From a checkpoint of a small mixture-of-experts model trained on Wikipedia: 64 SwiGLU neurons an expert, 319M tokens.
Below are experts of layer 8 (counted from 0) of a mixture-of-experts language model. Rows are named router (the router's row for the expert), gate (a neuron's input weights, with its number), up (a neuron's input weights, with its number), down (a neuron's output weights, with its number) and show model dimensions 0-191. Each number is 128 + 32 x the weight over its row's rms, rounded and kept within 0 to 255. Numbers have three digits each.
After each expert's rows: "mostly gets" lists some tokens that are sent to it at least half of the time; "comes after" lists some tokens at least twice as common just before its tokens as in all text. This comes from a sample of Wikipedia text that the model never trained on. Tokens count by the router's weight.

# expert 29
router:143113094127222127119121162116137111208106136160130076122131112163103109115158167139113111138151127065139174164122090069160133136122147142127150097070146155110142150167112107099117128128167042082082158163162138104172087167142126136182121109093175152092112159146097129153083130167186142072116077147147124135075163132073156086087083175045114133171115109067130138169126132113073109100120114109155160105132141155114143149148186165052112123107135122077156167146149104129106175157091133147102183128141093078159154161168143134149122112196094099093128090110155115071163107078148135151
gate4:107096130183153152052081132184211105114076172093150186146129133136137105154141128092137134135139135187143140169092141115104133133123125097084113103093146146183090138124126138110135131093123107112148147111140122163102153108175151119162126115092115106162039155132155173119108098126055108074143110109094145071090129132197121157128137095102112120119117097121122138117143196152074144137083130114126163063106086153197101154076099129192151119087154073142096099148187066195121130156150140108121108166128075120121191128127208107162067140106147142092101128167101123153095162067113158141
up4:125099115138130130108119155112088168134169162152159090115137127188188144071145127181087125128080154176132118125122090143107094109081150192153109104129092115104201146112140155125124156130073079103148082116170150147144146127125152164151137103069143136127095131076057117145106149096153128142153117106144141164169136102157104093115157178210116130113148164153109116101131152103162086174116144187153155163167101141103115065081167138081067166120115166165096070176120151116195106135168071083068139149183168120140080106133082126104120131068055107163134159152183129179141115080113135128
down4:143132060115123119153173121163140160255090130182148089180138147171107130131120166139118145157071110198088090129129080156199125121116165150123128085077138140143141159134186163147112154089127083115128095096151045149124111087118084149142133141144144114144095115142075145085096086115166091146136147157148124188189151106148144143090137114142162136085099090040141108057053144174141141149119109097105147169089085148139220120137135108098111147160126112082099155106165125101131131124103125142136094138170098094133125103152096115123139135122136144095131137177149149161125181066085123130
mostly gets: " ft ", "On ", "/", "i-", " *", " | + "
comes after: "\n", "6", "3", ")", " |", "5"

# expert 62
router:106146106155145083131141136111099139219141150152168121112124160109124147150106113199086095143093122082119156119128073072137143140148146136158098125073131150160180119170117093129187142112175084105132147155158136137150080134144150185129076101096147137141117146177096164142056099116132092128171162165189109106055161126093166154106107130074159156124129147105103141196172153119120149135201150095152135162158119167117146116179143165125120120110108135128157188108130097148175196165062173131129197145132110147116129098188100133150141086189151118106128096139081131060134124049079092161
gate2:181205119138161116118187138141150130155124083169189163154082123155143155108126144123110125172102067091160116077116198129161086126127100122180206113121096109167159199117134107124143110096120159101101200142136104152140138142097124133135156132104086118133071131137162107144119144110207138131190118123070133087136120134149159147157143082130144142080083184122128102130109099167152127146119119140146099080118113145213131174162098113130132147140170144104216164135151074123189159137141094138113131136087128131148141073199172115124133112066105133094238121131113117180099126170143137138
up2:070091152134112078164150160161126094083113112114134133035114088103161140145149152108106150106172122151130181081112090143120174110156129140108149108150149199040097113147142162075144132132129100150134101131095211137131111135161162088104111094149208093113129096096116144151150109115116105088125178086182059101083118130125116123117133144131105153131156076129118117160082103136089123141112055082171151137143168130140156107099079163149133111133168090068067061103124146081160154171121123055173154084142159075113163115076132100145122118109201120141147121156134124170137182119128094169
down2:117127122144071141103115134114133171130141137084131152069144183131130148108148147099097129148226130143156133143151165142145189114135119108128190133115183141134142067204093112091129119115084126141117156152078093155122094088149166105132082145112141151088131132137133092158098145196128161132145169109087064093182177101097108121125101180124115109178116109138100088104168115124127100129154075084149173093056085203095105122154134161160101166177148155127131105122118126132145115176123092093077159139184151144081108168109161127155140136159116147080091145206159106091041080099083168096
mostly gets: "\".", "s.", "ed.", "er.", "ing.", "ers."
comes after: ".", "1", "2", "–", "==", "s."

# expert 47
router:115098111159176103144160084156132167216112131140147081149140129087084145107133165125102144185120106126144161124135087057130157151111130120110081112113129117130204103125130098123164073096151133035127167160152143099127103122074156093183101114198169169088133144163100152147108165073150115086120138152152153130074136090087147086059125192095166138137153112058115142131144143129084113108204094113151116155161118170144156170200170159084126128091141098126115105134130110092182174166061151154131194160130086122130114133129113126132137103136163113116104094181155120073128095089164119150
gate3:171121142087143101101103107165149110170091124125075095171167189135117092095147197161098123164156120151160115128108151135209109133104167107128095170114113123113114123150199123151133092093207113055164156113121131026122140161108127123091157117183141134126155148113123164165109142169117152138150136090115160111168130104143113164082132239137174124188171094090066107163112065111109103111165094098125091108093096112131153160160140164128197157092078112199116123113118141131170130155136132112056129121095110106103125096113084178097089151094124104134093126149132136143146169146088151101
up3:123110122104118097141156091064129158124124126092104105110174143178097135112144051109111117085196148110120132132120131064138112163137094100128119120162131159086147149108164114150155157153161135179057169111151075137094104081147178102127075163182129174096136129164137067130132140135170125102099121138176108141157120178147142131160158156070133076097144079108166156184111166111128087154133146173139134092136125133190111179159114125164108088127127172192141140139113226147089159107101140149170127209139159182136127190149132132119089128139147129042137122129147070213129106100148083140
down3:186163130067186140118133181138086091093120138155140184110188129096141118118081136117096117103189169135127112090096172138120128185159178152073136127127187161158121149105130180170148120096127054204146150157107053113086153051172134090075130089135150146106123160101115143155139120104179089133130136044127148073163132158103087181124153136109127131121159100157115141165133127081156085149192124179161136116131101104166111150126121149153122129078144114115183176134148102153193075102092160176168113108179126144156132126074128104124121073140121166099110099148183116157135097100142145135
mostly gets: "% | ", "°N ", ") | ", "″N ", " (aged ", ": "
comes after: "0", "1", "\n", "3", "4", "9"

# expert 63
router:110130152200192123135103152120173146208121091201145140098116161129126125089112142144112140161122134062127158129158091106151093156158176128125139112071154154153168122158123150065218124127163114113119110140210130127184117062126167162166081099151147160156082139199139105124120123089140110089154148127162092121104140093101190116099118165079118136110137153066077083160193080119091124100181084095160130140145172146112132141180137162081177148125116140118153139141176137091165169114105150115111166074122073122071146107152158135156143099166113073100104134140136119106145068095136099110
gate3:120131109094163121175172124129137158119175134120134099129154097125118095120143113160142159131113133115168097118145124166097164140102077144085142098095145104132075096147157135167107117062136152105142152126174083123157088141120097103171071129180053116118099165153143162119112091138119154084124117116169083089129153154171144126074144096162114169085078103065051136094112103087108178127136131168165175061124148123123119176120124158106169133067098130064143119203125144148114134137154163096158130093091058129093187119170181071075078070110163174065150114116096081159129090174130083109
up3:112143133108102097150104100173084160156160110119149146083121114120154154126110189120146094186144175152150064116125149105176204121150098129152118150136106173156146173132184151126102186151123140113083163202148114105136131090167143093203095130092168124074184128149142193108147089141145139137091090180148124132154157127117218165114152174123135139105138149101098108103075107179096084095116140118135123107089151109124104140110145145141188126167153106197101134167126117100092135153126161134121182106156143123160146172157088100195130122124223079131168217131198103122129102134100108126
down3:118101137125128152083093120105181114159106105115090138096105096088138145121104074137116141136135094146140163111107142144140101082144111185108156121080155170148087134109103174131156109114148187089075113100137148097144198138066091162126090151169085094101221120072162180104152102149099082128151149119102135125127161095118146070130089135151130151149219106111128132100116089149120132093101210127135053125177128113103092151163152129089110124057091185062132190113132091135185152113131137080142134151128098125079152122191116106110126087132103170098136111164126159167125069191140186107
mostly gets: "- • Total: ", "| November ", " These", "- Genus", " | FW", "  "
comes after: "\n", "| ", "2", "-", "1", "\n\n"

# expert 46
router:107126115125146127134143135089106162203155136166118054098138169158113165174146113135139096173123137105124117122130047052159122193102144130099112115089116178165161085123094093082178097126198099102108095138146174156170120107120121152178106155149112194132086141181099166110101155145114102111147131098164108132073137121153154102108058127147095147103150145057114128148148139151109157082159146141131145115133175135140135123128177199112141158030097127122181158161111103149184182133100178125129137136154132147137150162181110162166142106149149077099098082146079135108131120027146105132
gate4:110098143155152075135060113099118131098128137090057181122156120144152085113148142126148177121127137151165181194126154127153060136152136122129115158096089097192133144152151143081145161147180102153160153106189073188137181087148127126171198091149149167106115142102063120152158133125085089102146182135136123117090128172086113112141145117125150087123152100116126119090164196190062102127091138138151171156126193119110118145155120173156159135179095154139099064104119161125160115135108089162129120149142136086107137089122108140092178093122118155096013141111160165119123135067142132082
up4:114130093094143126121139122101116149165216157106161087126163055090167195170101121061126105094143176134151089172100071097132180212063113145104091148138154119136131151078057122132174157119170124100158049113144104078131136103099160157143080113116118167133123150193118093110131094106084056145101132119133117076137097142150150087137135143087114104127140179083127158074128117152136149157126082136143115116107151146095094142123087178102104180139082095163149166143079113127119146131122133100097121140179132077149177122117077123112174157186134120157137065108132121099069133117137161182
down4:076138126106181110168163153119153130192157149177124114114114129184116124120138076180092129234101091174116130124120103103137120125148133134116122090181097072124174100119152149094124096100096130160154130085088150152124151122129108142087149126138104137122113113137148169146129149067153052125139085052153135119146121119143114157115142196150110112096104117009168121114113144151198166097115101175154219147121114155124179076150149131128184119170118093120151144178130107122154090096115160149093149119117066159149124128209144167142119072135160162136161113147118105126142189111069111165
mostly gets: "% | ", "00", "60", "67", "75", "0"
comes after: " | ", ".", ",", "–", "; ", ") | "

# expert 50
router:084119139187198118109120195120144116197107126132162099108142173151112171139139132121115111179099144130183159117175085074117149163138172118144091123070126160134133108127118132077118117127192095115125132148183188140154102083115111186135138125193093203162126161105103132131095176088145107096133106142183104140082157120140132091084061135079108137126153118080108086121152136133042140096184117155142128109119187126129141115161199151122150110115155139152145131165119119126178226110092132151109153118137122136111130129153088175185139142161204103115079100119117160113157112041143137137
gate17:144109136172111151124156119157140160205183134143142149116125110109103143091063141154128239177078205188161117123121158089102174124105083097095049136059126109146123101123152106108110126155158101127108118153123136149190094074101122121106106076142148186138118146148137131147094162122169112077184131106147144138113163134080147097112183120067157129197135074132123096187088142151113121177177126157154131104137132129128159131131115115133176092149146179123182151152100102149190165122164124118151176123102149136152151110136140114099132065135100080190163115091128116070096135105107147197
up17:110138129082129088161168142077114069112058172130102101151195129193123090167147092091152093154176121118105168158111111148131042110160184154171158131140074176164083149094109139134157104127110124179122148118086130121126145218129118158136108147079104133134093143163148106125157102153103127176133125113086103138146055155148117168119109121139099128041135174150165148120125143145162150112098116089086149145114141121155100130160131126121086194075163076132109144096140144156103157152116124132127130129153095191151111081089079139110119163147067132126103196117092010123098126112155082126
down17:158154114110137107109125131144178135173125115123112113160172165118123106111129166182106151156182078079124103125079135081169191186117108109143155088132179107146137194114189102128097115170098134063178216125125102141160124192128132106109126053139177161084102094071113100172115117151154114113138171143095204132103094062205122175080062127146137137158131137059114182104173095123150167189107090154174106134145157164146135119082136159113167173116084144113140116146136159128115135145127158139081153150090100104155143159112113114146143134168095100129149104138088132116092139138066109086
mostly gets: "29", "28", "400", "100", "26", "27"
comes after: " | ", " ", "1", "2", ", ", " ("

# expert 61
router:114137129142188083139117187140104121205134165160143100113160150145164101121165138188114096164108185111105158082136122053130152174124162121127140139063123134113176105149136116133144094101151059090096123179173113181185062127162118166155081139178134159165104141177115141083122156158113123072165182154170135126079158147086154071072108151083126132128157133089108101137129150142096115121183095111123151155145194148081137108140181168123151090128087103111164126146098062122198221121102160118118137113098098116070174143128156129129116111119137132133131127164107108133164074070138154137
gate11:095052092113131103138089055113057117129134161103117108178119111054107124195130142133136099125094075083110121061148101125138115114171192110054100112126166128182125163136166111076104122086119165112124137140109120120087145113177158129110136061167095208021175087095074132142110134107125105100162105134113161133134156078158116167150106135129134176116131126093084144127151085179148155120125169079112093141098132097064131136113163122124076101122137131135107125125101141126170160130131149154134139142125153129107105151117118149144093040104116026105125125159107114113104160163152075158
up11:192173066127135122131118130152156113115100168162135148125177178089143131107106147108103088137201116119154198137118096179129131116121166155118035064075113081160084152113157118080144148177169141089122120102130106122130170162126103196131165083158178154219087108120091109142136094090119098133096126152107191118126079075119149101134110130115192102135160100118175140165095134116136080085111133091146140111111139150172132123146096180156167127099163178127183146160157153152084155100159093141117120137134128110183158192162093147096120115191130139087062167136132162117145171135087106096
down11:138130142110164081065069179108113132065104149122145139127171079141166106130156104163181112094141149107128101159107109033141117115158197116138154122145148119180129144155080139093130093151094131096139101190106145140135146129139089124147091174123180165173105065099169125128116100210091139061143181129151174092044167093122171082140106098094128094150170123147146133107150099158126151094112050090152134128176134124124108129110175093169139143127067131133108103150124148104094143153161142136160098056146120153169133133142162093130095111115165130090184077170158100187146142076102093132
mostly gets: "| Party", " | DF", " | MF", " | FW", "*", " (f"
comes after: " | ", "| ", "2", "–", "1", " ("

# expert 37
router:097107108149184108112146156106167109255116182163157100084180143143128107133148148160109100170114164093182135134176092079138137143143161085152083120079130160126168137110124097061168093127169084087105121160150144180163105139107148166107144117158111163110100114148099182136127145101162106101152162159157089138123181117123101062093125144097145138145157130100113084168174123125119102068172108108122121124111182151115190128179225178119136136105151095100135175155134110103204184105104112120101152153152099167146145170122110147168147076144148091125112079146143132090152105071130107094
gate3:144074121153133114145105150129141148157125157141142167134110138154152124001112121134180111129119154135177115130158187156137154139213109128115182124114064150132205161123179143123107165140148143161085120126165167125150101118101129126159204095128114115094167097105167055170143161081167141114119088135132172131094213142064156118148140090081142130095048161076041147179110103156145110131140111103128153095132173128168091108170121166172164089153111103072126134129091167081138117112191115161156131130127149151110136110150136162120102096150124103109095108171112148156137127130072139096
up3:115148186080166104093099138040105141199126138130152139183101172147095107099126117138181126137078126136125120238149156130164184138174163118119149140124117179058109178156148162089134179133115136156133093151119119129125103098193174102123148106148110121146179089102095148070144147116116102101089089148097161124125138126132128126122071104120120148069147153119129187132130118140192120154117167158128083140126207169105120061179165145080109139137153135147105147124078176155118158117087128133112178141115131084093116120076153158085124100170110164105086129149170093054194100142155107132
down3:132120153112162033147181107090081099152148128025143103159092138177187180145174170116162120154115136139125077112153102118132099112152163104144141088108112074142089108073155118122154092097141115087122130136096165074139104113136149145136189078078106223143101084135196103111125128085068105124139113149053146139091123080134127098095113081112144131103167095178105127095176156092109109097073112164118092121125134172133112135116156125099157162144111151091097175156145143161108044182130115115088081129129127139109112117110118160101151153109159067149167104150163082126137126100178131108
mostly gets: ") is a", ") was a", " by a", "), American", ", a", " with his"
comes after: ", ", " (", " in ", " ", "- ", " | "

# expert 13
router:103122114139182093109131123148131156207114104110165108100160107136160159162140119157131138152141132099125168153165090117113124146136133149166094141135150103189132101169104067092165085120184137095072115133175127144204119125097111119127103110191116202130110129167059125113123130106129115118173096176144087135082133156157152146107093145086146150145126155015176135138171166142090079099226111135168133090162185147101109128154188137072085148094100129128143157113140124122145204133091137155108227121116081125095164141172100131152116137160139102147093128146141092071159088116112148143
gate0:084094176150119097132103093105093158130144116130129166107151098083097078217149151151118159106143112143092128167173165110122111102182151123159062096158086104086126149122174101152150143137133135127128171143126137151148133117116112131114171214133126093174108131101084098165195137108120106158158115154136085093133072138154146071158125040122125110170171140144083176107103094153121133097188157156169148085149167154126153164190150105144130187135128137131132156124158148133138129095190108170026121143114137129116086095133066155221090104050111115102117127106157116103125114155087168147
up0:140177047122092179151132161125162121141181150117121120072164135124121112088043165092148122148147155111133119130098119170127130067157176175075105180111161171074129182158117080176115112153112125150048156109128108164095093166132142155164151163106197104108195065180197071114107135107120110128149120129137149151115116072132079105127141126130123099116120140148136165088154124105116079059145141136093094135100177147059053119168142131160157126112112118167124072134136146197115119143146118124139089129113101141092129156175115083145149116136156068140122154148159101067104190122107105112
down0:081127152139114145125082169139129149210125068063167150083111134086097137134185147122131123107176104121167164120165129150114081098162152059137071127160121116110157088171099159079164154153107097110119125101092135109152138106182152122121085115157085139126166098070087075133107090098079129165129123144121123130101153107164154105109109136091140115132139139096123134154058158195103185129145076127079141206177120134133130143096143120082138096106149150071105113150130115098167106138124146101149136214139129145139117072118134175151159090167102151173124127113209212160054137188122154113
mostly gets: "′", " Championships", "–present", " footballer", " politician", " actor"
comes after: "1", "2", "°", "–", " (age ", "′"

# expert 58
router:137113115163208142129118154097105132255144114154157062115116167135145127150113114123114125190112157130093131119155073043146130156091138119102127147133119126162151083114119127087136108140113088138110130188129154143140090103097126152143120107142149158142147140171136134130077168117145107049146113125181123131038170112113137121133093131077107144153152148051109124126129195122109113108177118115148158081183135161101132107173184188044179111056124126158125135117124092110170193128122132138127187141093139108144141144178150154161180100169148087131091124160103126077162135059127112141
gate4:101145142128121136117241121123103124123133071102197109120145187123095118109163111168109098139132096142132108176052130141106077073100076142172088145147111144107058184160133102172097139097101158102135161085120137155144112104095215133184122144050099148100175185160161099083122143107109186167134148114109098108162185127114152144119156087087122101179104139151152102102129138134104102140126103118130096141163121086081151174142156100128176094112119168061064157183132157181155149093091104116123139102121168089080152158121096156146090107129133078127081141141191107144128128129117099150
up4:171097152130163145046174130113127139175125159144133082118143127104121122089112187084116133138167110131096162122076163174130118125140129138129135149153128182126118130146126146140151136134095128120054163089130166122097140165115139134118118174091107135092115116176128140033070093101134104149147063176090126145196114127067144195125152141105108148152139158142175087080166110094133117140098095124173127123060096216151149182139131175139176095094156112066120076086150158169135105149147089164108107078125170100125082192155142125047119124125100089082127136211134143168145100120136112145
down4:117123148191149101142138135112166119085143121153102179160137167113121093156204048167149095101111169072159180110179110052131162165100141080145131117125131104162156157149107084141115184164134175158152104157094134141111120132088116079155119127191076187099143070156110083098138130181113101124111115137121117099092109220125116175154169122077169115158129115122097148109113134145120174136140125070123189158120094128116148093129139094137045144149105119134168110140056108131095114128105139089104084106117123153162140103153150199156065105077122145141173097117122095150156130114156124043
mostly gets: " / (", " | Apps | Goals", " | L ", " | Score", " Apps / (Gls)", " | — | —"
comes after: " | ", "0", " |", "; ", "1", "3"

# expert 14
router:121096132206214095142139146185104097169163108172141091124146122105102147130105122155084137183104149066135123100162103076179108127110163127124131167118089150128133091174119111151174105126113100099098146202165146146136097124145165161148119108114160140158120158180117165133117162138155121081189145166141098121065152102120122130068101104133087100099135123071107103143179130153087064162157115096201166128166183157073119140163193158065153130105124137112164119151114151101190188127139130120112177150091129086105195148115112171173119061161157107083109125132173084092128121096120099115
gate1:131156103117109120154094105069101122107163173160089074113103175162042152089100114159100126093078156089155187179142108090163202148157145170140144094163145161163148143157109123197086086131161185081117048108169138184081166090122117121133087122092121151035103091143127111122151155114076175171116134153161098163094095068160093068144133080172104204101159116097102152160125134131145152103108134115117154130152083107056154096098170114136149103111103154151091140142110160104142117130139158161123105134164161127107110095130121148108117173114132111170134104100144080131144069130125138114
up1:118089128120174139117063143116152115156027109114128146159132107145107089142136135093133138173143135144169217099177151125106111171068110121098139124093165164162099142091145127081124142166172121112168124105156163116154076129152163085136170090152136137177121190158149136115092124096166112056118102094131150153123139105176132175123157136098124156167113127113195160110123153096142100106108136144146157141162199165186130138155098130042026148196137119107179163157111105150099150149095098083094156102132122173128182124131122133119172139108151145088118167186086091157139159093140180088
down1:113098117177128101153073123144099132126110120086151150133102096150129115169127132158149137088099148135123139099156114078110156131067113112091117190108108142123110111211133135161170041160122084182135156163146128093074169127169171068144149059150180119136164132128166118036130201159127148136202176092138111138088164164119076103081140064065170103208114140116114137099123163128121150116145126187155126169142160122053132120132147139077120145174096193129147089140119100133090172117149114106104153105123096122124115140125122178140088181104077105131137108109177145134142157136151094171
mostly gets: "| Party", "==S", "andidate | Votes |", "===S", " |  | C", "| No."
comes after: "\n\n", "\n", "0", "|", "====", "==="

# expert 57
router:117054159185187157137129117111150098197145120136138082119113130110118165178121159152095081183108127074123171120136055110137164180122136115151133058137124119101146077201125134140147091106119082120117153171145148166098088137127117181165087108145144187110152119137115163135105128147113128117183070159215111154079147133103102082128129161067101120160152134048159114123151158145077083151125078131193139128153169137096102136153180188090133125089057168123147178104101114092149192156094153148129143152099115131075121139151079142163165113130160106094142101117160105098136128116093088131
gate4:143100102139186145126106138129118086165133100054114125123125127084133126114186140179156118055152075091123091160086121112150118107144175147136198062176088109180171106128125183136156083141120166118077113166074130089134153139168131090158117141106053099092149075092156088114210120135136153122132135150185153199145168108122159117153126162177108115125145108137155122135190104132154106100145162161162121130151134100145149092190177144234147111130136112081187150151151103100118177122138162135081173092076148125104111176146140088139117078084150118157163155125183122109133139144143125116
up4:179100169083116117108142140087136124160189140096129074089101127100116096168124182102126148095158149106078099180109138060114149135116023152201128072175127145149142088115100190190090178142116119079135078184135082095142047169135050143158124140121125103133127145132083131134149127151107135096171101162103107101128128068100122097154122124144088140108178129124116134191119163145160141102069165132171118104123146117099150169129137099156142141065175127105137139074128079161138169161101140141157120099099169153106110106163073106171101127111133118123158080184149135107098176129120101183
down4:136127126123156077116117137100166077181103135190139172125146185137174066100139091149167099108127108114150117167079048119091097128153104149093111133102151077131196050168153164138155164115054105095152164125166162122161161163154144166070173135099097118176081066148124088080122104075161129105067147141161168089154128183105112090160124101152132138098095144126086102195187100057094099155102123157118170129139102062115101128134152098123136126108098149130153110150134105095101109095131109120117120144126112155090174106096152124131102179160134103192133115171135110084139174180148104149
mostly gets: " did not", " |  | C", "| Party", " came", " var", " % |"
comes after: "2", "1", " |", " ==", " was", " is"

# expert 34
router:075069093144159134122139177106127128210148086167159098076140140101125127084158093146087107152127121092143141187180096052142167184142136128140117127123148134159121111147160062063145116120130109125121121168127147132174112116161162141141108102106174168110129099161097147136110147108139113080163128171160133158068127134112116133152077136071090160151115098099162138155199178125112143114207120083134177068174132169126158111210193193122192093074129110122160129175150093114130140173127119116081160091116097132163135155166171118123170110139134117126100128150146133128191130051161101098
gate4:137122037127114130153053130144109079172076165158112069139221127154152106115148199126158099159170115105100125162105074121123117154131110114188082116067148118169101181137136096189154147104119093134158165142114137117148137098051157124155140140064136130115124075161160133099120117111119157151128109129135146116107157090105157103161106106172132113111100194124158161141153124137128076101132164095146083154089152142126134074145205100113129140086152177158124134091167059172131108115119123072108166141133080072102108103196153084126155167151120107150084170131156087135135187126117189120
up4:164185184099115151080153106146093143139100160133104131102131159118072103182106073162156189071106167192142143140206171163130117161119078078063118132122158149150123112125135067124166164139147080145132101105157108159166163140117106145140104074172103145125146158112126135084098188133133119067087107109070122105138110145080145115117184151111133166184170138112151107127105128088146144193095099148157165079158108166186108133170103149142124094125118162173100131134124149146154093132095083154133137102128199120167107140115134116154142144064136075177170139116049172122131110154089053156
down4:123109093119075131094095097127166125059088136087120133071072054152174112119070111129077141157129099112114091137150099136122124147167162140141181144159132147163135100090108097107147149119191129110066193146095139093146112182143157161177107113077144103120171103067119094166122148047055125098145119110103159114156125073112132107125120123068156172157144168144174127135145141163140102127152136103115132120102099096081114146068078109112080056092138126169162120140117114080097077159124083099089108117106112124193093201095146081138099076109130098145119138120122118123077078088115152177
mostly gets: "- Coordinates: ", "- Born:", "Scientific classification", "- Born: ", "Personal information", "==See also=="
comes after: ")", "\n", " |", " |  |", ".", "\n\n"

# expert 23
router:081065171149188106137133126155169082164157157132150107124127186187098170129115140199101134191151168066119135146138078058115144180132156129163134105094103110110181115150096127185140054097144101108087167114160156170137093113183149160123098170171143143101121118134093172119088151090123103084180166178130158132072176132112118093131041169122112131106101156056117145195189117128090082111139121121143128093138175152146137102161184177081101087089138123112155130138115090109148155167083141139096154136111094085137161130103133128120126134174161110116118131107139100106128091094194118131
gate12:102077132147153165150193179149173149134132103125149165119151167117158144126170157121089173098127125080144113146137178170124155144128116144105102168149120108169106133089117101097185172149130139124114111143115112166140032093147108050112122136175082119092156072061149190148133150089123107130098118142108089075090128169162155116084178123117152100150098125116177159131137128132148138132165090080084077134136144064118142074179110184088091140158139146108173154142094108101196122181096096114097156161069122162109124057135136173070102107117167121118168138104094152053067086133114133134
up12:121093091130146105111095132122144099122158151116092058126142182169089155109099084100144110149076102188124079148147168211146107064100125187128052161163118155160069111165106102138132088139159071149121144151138165123149082193098117120138140184130109139069131123153112087128116150101193028144162130073189125155106144112119100127128092118197144141146132159111110137174159113111145153091110149143080187126084145172143110128125135123161168138148128125136134059097082111083169095122140107131152119088118120088170160115128081096121148148146098206137145142120110090069163142103099068140
down12:150144120112124140120146077160132129123110186098107066164166117140104233142128119212137145132130077111102122197091104126158165082149139085183129098183100099111175158076096164094160111131146094131085159124163126157136147171115163094125125092104122106168149107133094144087112132179172127065112151169106111095137055165124158100117121091167144088162048120125121145120114081146088093104117154193138113112104120131135126155165086188153154096169187112158116112140107130075084074112151117150088076074139132111090141186096109082128161142143152104156148090129098082134122130171080175140
mostly gets: " H", " | H", " G", " | B", " | M", ", B"
comes after: "\n", "\n\n", " *", "°N ", "i", "- Species"

# expert 42
router:107102109150181112147128155183152113192162124128129091103129174092094138104103183163125095168162168081142126114124084078138160191145146103147117092075095165149175159152105110135164103115150105106166156146175124143148093125141150154110066071136156144097111108175098121161090154143112142094154177184211067109082158106118115098082126173089124086139134151078093124151161144116108106120177113130195148156149159179129148151167150147095122157070105126118109101133154101057138195122089145135113179172146073145174172127143100155133116070147103124104154126117134150118156126046087048119
gate2:137146109093090139129153106118177088115123155100141081160144188142130116212093116170083133143140144128094114156172140130135142051199204147150104095126146092171135108132095133133097122088120125121139129148108158176106138111139175054147140139152136099179149109158124131140092088141117121102117132131089181166148117128148157105199102154089180076138176145110150176089076200146148178193130091075156099136149159138073175120090122085117136148128168105114163164111133083094147081152116140132139126185148135114158192155116157125080160086156108162064111134080102099022148125121127139148
up2:148164148105080159164118146175139086133115078105158117178072163055130152124099117110153130189143123128099144161162124114149108064240149077183097114124101119141148116100084169113124098100118140122123147186071127168108139096102127115111097123160128124113117122139148150144144064178149094143121140074116174182101118048124125150150150225095141082161181101092118126105111072111111153121169126109185089170118113203120149116126111112164142158111119136140147113132137137125157123132132102086133157150139149150175145095131104092110104089193117056112166179157167146099189171093136101073
down2:107135121135115144159075156163102127131162135137131067148125132147123111066126119130107124156153134100175068089157181156145094128114102201155076098130081132110212189152131128110099126108085139123141112102108176103104129148104137163090113141060147139160138097169095174066078154092132077142111082164131080200087162140140115152088106106167116193119126120130174136071073104170127076145141093123171104121163162155109140087097092116151172133131141153147152152182162153083094117095156114115082133186104186181115156134150142116093124116116124110137058135156115100151161091241122100134
mostly gets: " In ", ", he was", " while", " He was", ", she", ", while"
comes after: ".", "\n\n", "–", " in ", ", ", " In "

# expert 24
router:078133111159177105121098110151142157179152141149152069086124119177111142175200144179106071149094156114139154143161075099117153160099161125136116127115140132097161099144085088132151125137137043086119128138175175156159135087133121164173091105133155178142134098190085148101100189128119135105185113164152132097076130120121121094114084133075086147104155146078127097155191136117109101126166074137165154135200139174090145104150158156077099080032094095138118103101145099138142169151100157136102143115123065139108177104130088193160108134174135127085114100163131124114196125082146152096
gate2:154086152095122146064199141146072152126126102089075156086114159161152084146154112102124097109150113120124092170171124091138138090114136137061101121119121124088104127214111107122142148130165117170152117121142145152144143116120175131120088138153089154090107086126187139099087098127137090106133102148146117108134135188126186037171142128073075128096117090178108178141129162083103107157163084155099141106105077133122104102149127099113124091097159082088071097160117130174082096139155188095147133107151096137190112105135134183074152172200178152113112108157132159076224106131111144132
up2:082160154130177155150125175128087150160176150124132123150122109136117121136122119125142115168084095097116130125153072083146160101073109083082133169113085114056119137123151153149103092191109128138161087121121142134134116114176124103068115122144141135176203141121159116093215125138151108080145136158176137103125160187185100132123161102183123100100145081142115147100159136179067126180174110104164172119131174102071099131158113111087156164131144166095088143102140110111097153154121156108178140166119114148094146161068124166186133109151207112131114080153202123201157098115122078204
down2:086175226154138153137126074120156139101136131086124105117098112119119135155079150079127133141098166106148116134070181144126140143142092135159125106160111111144133092099156082120121172110198142156159123111143124095110100162168108149140125140121112135121124149074093132105131152103146143140186066098154145122158075116119138133153111143106130174123116133255105135152199136091138075117074098158163129094103057113130124079114113122206164131127105131147080109125098171101101107165177113150085151093103079100151110151127161099097117099144151164118131171095133141106082162188111101133
mostly gets: "°E", "°W", " one", " —N/a", " this", " dist"
comes after: " |", "1", "2", " |  |", " | ", " |  |  |"